Weights of a small mixture-of-experts language model, trained from scratch on English Wikipedia: a softmax router.
Below are experts of layer 4 (counted from 0) of a mixture-of-experts language model. Rows are named router (the router's row for the expert), gate (a neuron's input weights, with its number), up (a neuron's input weights, with its number), down (a neuron's output weights, with its number) and show model dimensions 0-191. Each number is 128 + 32 x the weight over its row's rms, rounded and kept within 0 to 255. Numbers have three digits each.
Before each expert's rows: a language model's description of what the expert responds to; "comes after" lists some tokens at least twice as common just before its tokens as in all text. This comes from a sample of Wikipedia text that the model never trained on. Tokens count by the router's weight.

# expert 1
It responds to: Line breaks, headings, birth parentheses. Line breaks and section-heading markers (==, ===) in lists and headings, birth-date parentheses like "Born: 1949 (age", and auxiliaries has, had, was.
comes after: "\n", ")", ".", "==", " =", " =="
router:090146163150165149131118140127134158157179088052208080068152192132119109109053126144077153099131168099097181099103167111139116078093104088087073091125088146098181100138132064141164092110150106123152055126101113169113133126156135116132126058159135103183155145144148167163073105127160129118123106134090154106153182106127126135109173125107106155165157131109150099084156112199071162144123163143187136156149101126088105118144200112113156179099066114120158075148082105096096133132123169178113112094118088084119148049104162120152120133123151115123129120106142164105097147179107116133
gate4:156156104149167087152132102096182097118095122090129124092176143077140175068110144165123143114141161191126142168114133121102202124104130102174117142077133103104076096125139112102065109099153084187123110120107126167132150114145160156109187118091104111158107152098129062181132178111142083099154134134132083120069101092255110095146126152104162156117138144130125139137137118143133149122105158128136106169107095121163158094094125068117189069127101166132160086131089104121100075150121109211143102110151115136088141090117125144182096179121170105155091182121179118192107110160182171129
up4:132135146145161083155178114110090163073180129124141085084104128117151088097119195198116145113157146147121151101152129091126109129074151133076178150155128133104154096133105114124151123084097066119156121114094100155135150210146118134074145160123107156148138132153126113111119201133126085100148162149154125125142101174143145144191101130144101116152149180134103095117151144142093165139088191106136112149092082119106200122121123082107160165137101172178136154055127095094114167132198129151109080120172114141125128155078141162128093182070117154172100093114234151195157173192102132083
down4:122163120129110117158132073087100129130117139095096175121116148110126121137113097129112151127215133116112164161126159128151132122063095201180062218094126086127104085101127167125109155148103136122129114147160142068096137114137209137137112121119137167132109153127105182159180109173119142142146127094177223074146136130083124088166167175097117163162071152095113106154126126123175172065085177113185116129161147103106134132167098148059164067147131137183112049140117173145151129117138080167126143118135120104101094114154142134216124123142155161157130177124070153168113157136138116136

# expert 40
It responds to: Clause boundary punctuation. Periods, commas, colons, closing brackets and clause connectors like which, who, when, but, ending or linking clauses.
comes after: ",", ".", "s", "es", "ation", "ers"
router:109137170168121142133157182121109134127170155084107136102113050150146135156149136127116106095185172104193149159143092087121074152148125123143094122117127120100196121122121120128081100088098097175126104154122100137131100206157164140117200114129154121155112125168152104149067131115119160121074201166125122088155089057157119165094102123097097099121081126175104134159196158125096168171092143135100108139140163113118147118093118138112150126193081134057054145115112162077121138088153191140152038135088133087054125144177147095158136150159134163120153142156170129113074098171111147121
gate1:125096102131117104073149152158111143150071108115062136085121148110099140130131135118187146098131109111135058141143108111180064140060090114110087129121125113117162102111074097117150099072141134115156042106102135083171138176072133200176084126141127151162120117129104161143091111079175109120150112128087141068100057151108172121077117103113181138169164129127179091075098124112142088168128084104119166153098147086126118135103116130117168139153145113155122158152194108179136090122084180116113093155215111161103087102183127136170155152165108113157108202135133158165131157096080152108
up1:140104146063131164111140135064208087154142158137075110112131133159243114140153076149146097178118150133141163179107169150154152057159110161138163142096137152114140114193121188114124132119103147140087133137097159170120146180155130104103184115156119151148131120137120091089118177124148132084134140183170100096077185142163146172161170095177139109139119142139111172142116120109065117125154131158101128118145115188088187104160188120173051154126081189127157084120116134124098134103116074138145126076134199106098154139074137184107153119120127121140162077141122166114120090126108148170
down1:145137123146148156153161138073198128120132170135110160092107169157152125100139078159147135112153122112136084150104165146175115103103130142151144134157104089160108150170121178160185114075170108121129076158135162125154126178129087105118133163086114129205171118055130137173139211139162127087095096099123129110100135112160120125164140102138149087189144087038158115158088145065135104127141121135116163123197123196165160063131181169139098159163106173187126132114155184143093148139063120160113137099161131118112169135066142124143159100086156071166109058126100156121162141085146120096

# expert 39
It responds to: Line breaks. Line breaks ending table rows, list items and section headings, plus heading equals signs like == and ===.
comes after: " |", "\n", ".", ")", "==", " ="
router:107136183116124131104183120137099140136126146096125093103116179074138120134048119105062156134162168133077131096090111117117123089057094080120136081142141150125167124117134088201191097133181084098150118133141142081078155145103074140118123117158177137182163165133104151134083058127142120075162152119089140139144192106117101122126106095142128125132156169111149109125179072124090177119151124091173116161165066160092099178113153106105143125101120138116162092172099075136134088161134153084158184178081080129153148064174168054126139191140164128155133126076105117125146123125094107101
gate0:124114135138108175102133099134116058091129130069100166155140065154092058024112130130138135127081164115123116168157118075146101108128113113085087114151143139145093140080120108114159083115122164172133169118174074145093107167117092194144124092104168114139138104116143128156144120136126112163170150145124131155148138152165134163091087155129129130178126180104147171061132150102143109134068127109134171116132111180108111127117119159167120126138102088099133107148121094098162164101208142064146191127147082200126089141156165169108079135139126138165114176114092047129166112066225162125
up0:098126060115163033110103086150134153162118138174137074073106145092123148170144136123101080078164125143115143097121060120114173124159205111119116127153133130153095143159146099105084163120142146168146116133129220148158137137175200096062074108145124116130200164160087098180093143126122163072126140080146158082118119193135168104154178108144132148163120115153179127180136094140111140078095118117144149173139145078210070104105095147087098188165136090170115165146103115137110119157136146194171121120121139098115133121128107095173167147132142149107115099100142151116115128167082106119
down0:117126134183126200124112131120147056131117142092102098124128114105107138044118141093132135173146159112148130136158070153100092090179149192165144053129153107149120099109112123120108118158109127144085100143077162121109126173128113141115136143166140177153110104135094153112098111116138147173122108141086108102133081109129154157101108105134096139134194102050122138143161121080180153111122110141094131182094146096153172074137049111100054231190145141156094101151162082124062120100145127172132123106191086177122119149102131164131053125129123170076124103177148102112088063128151147121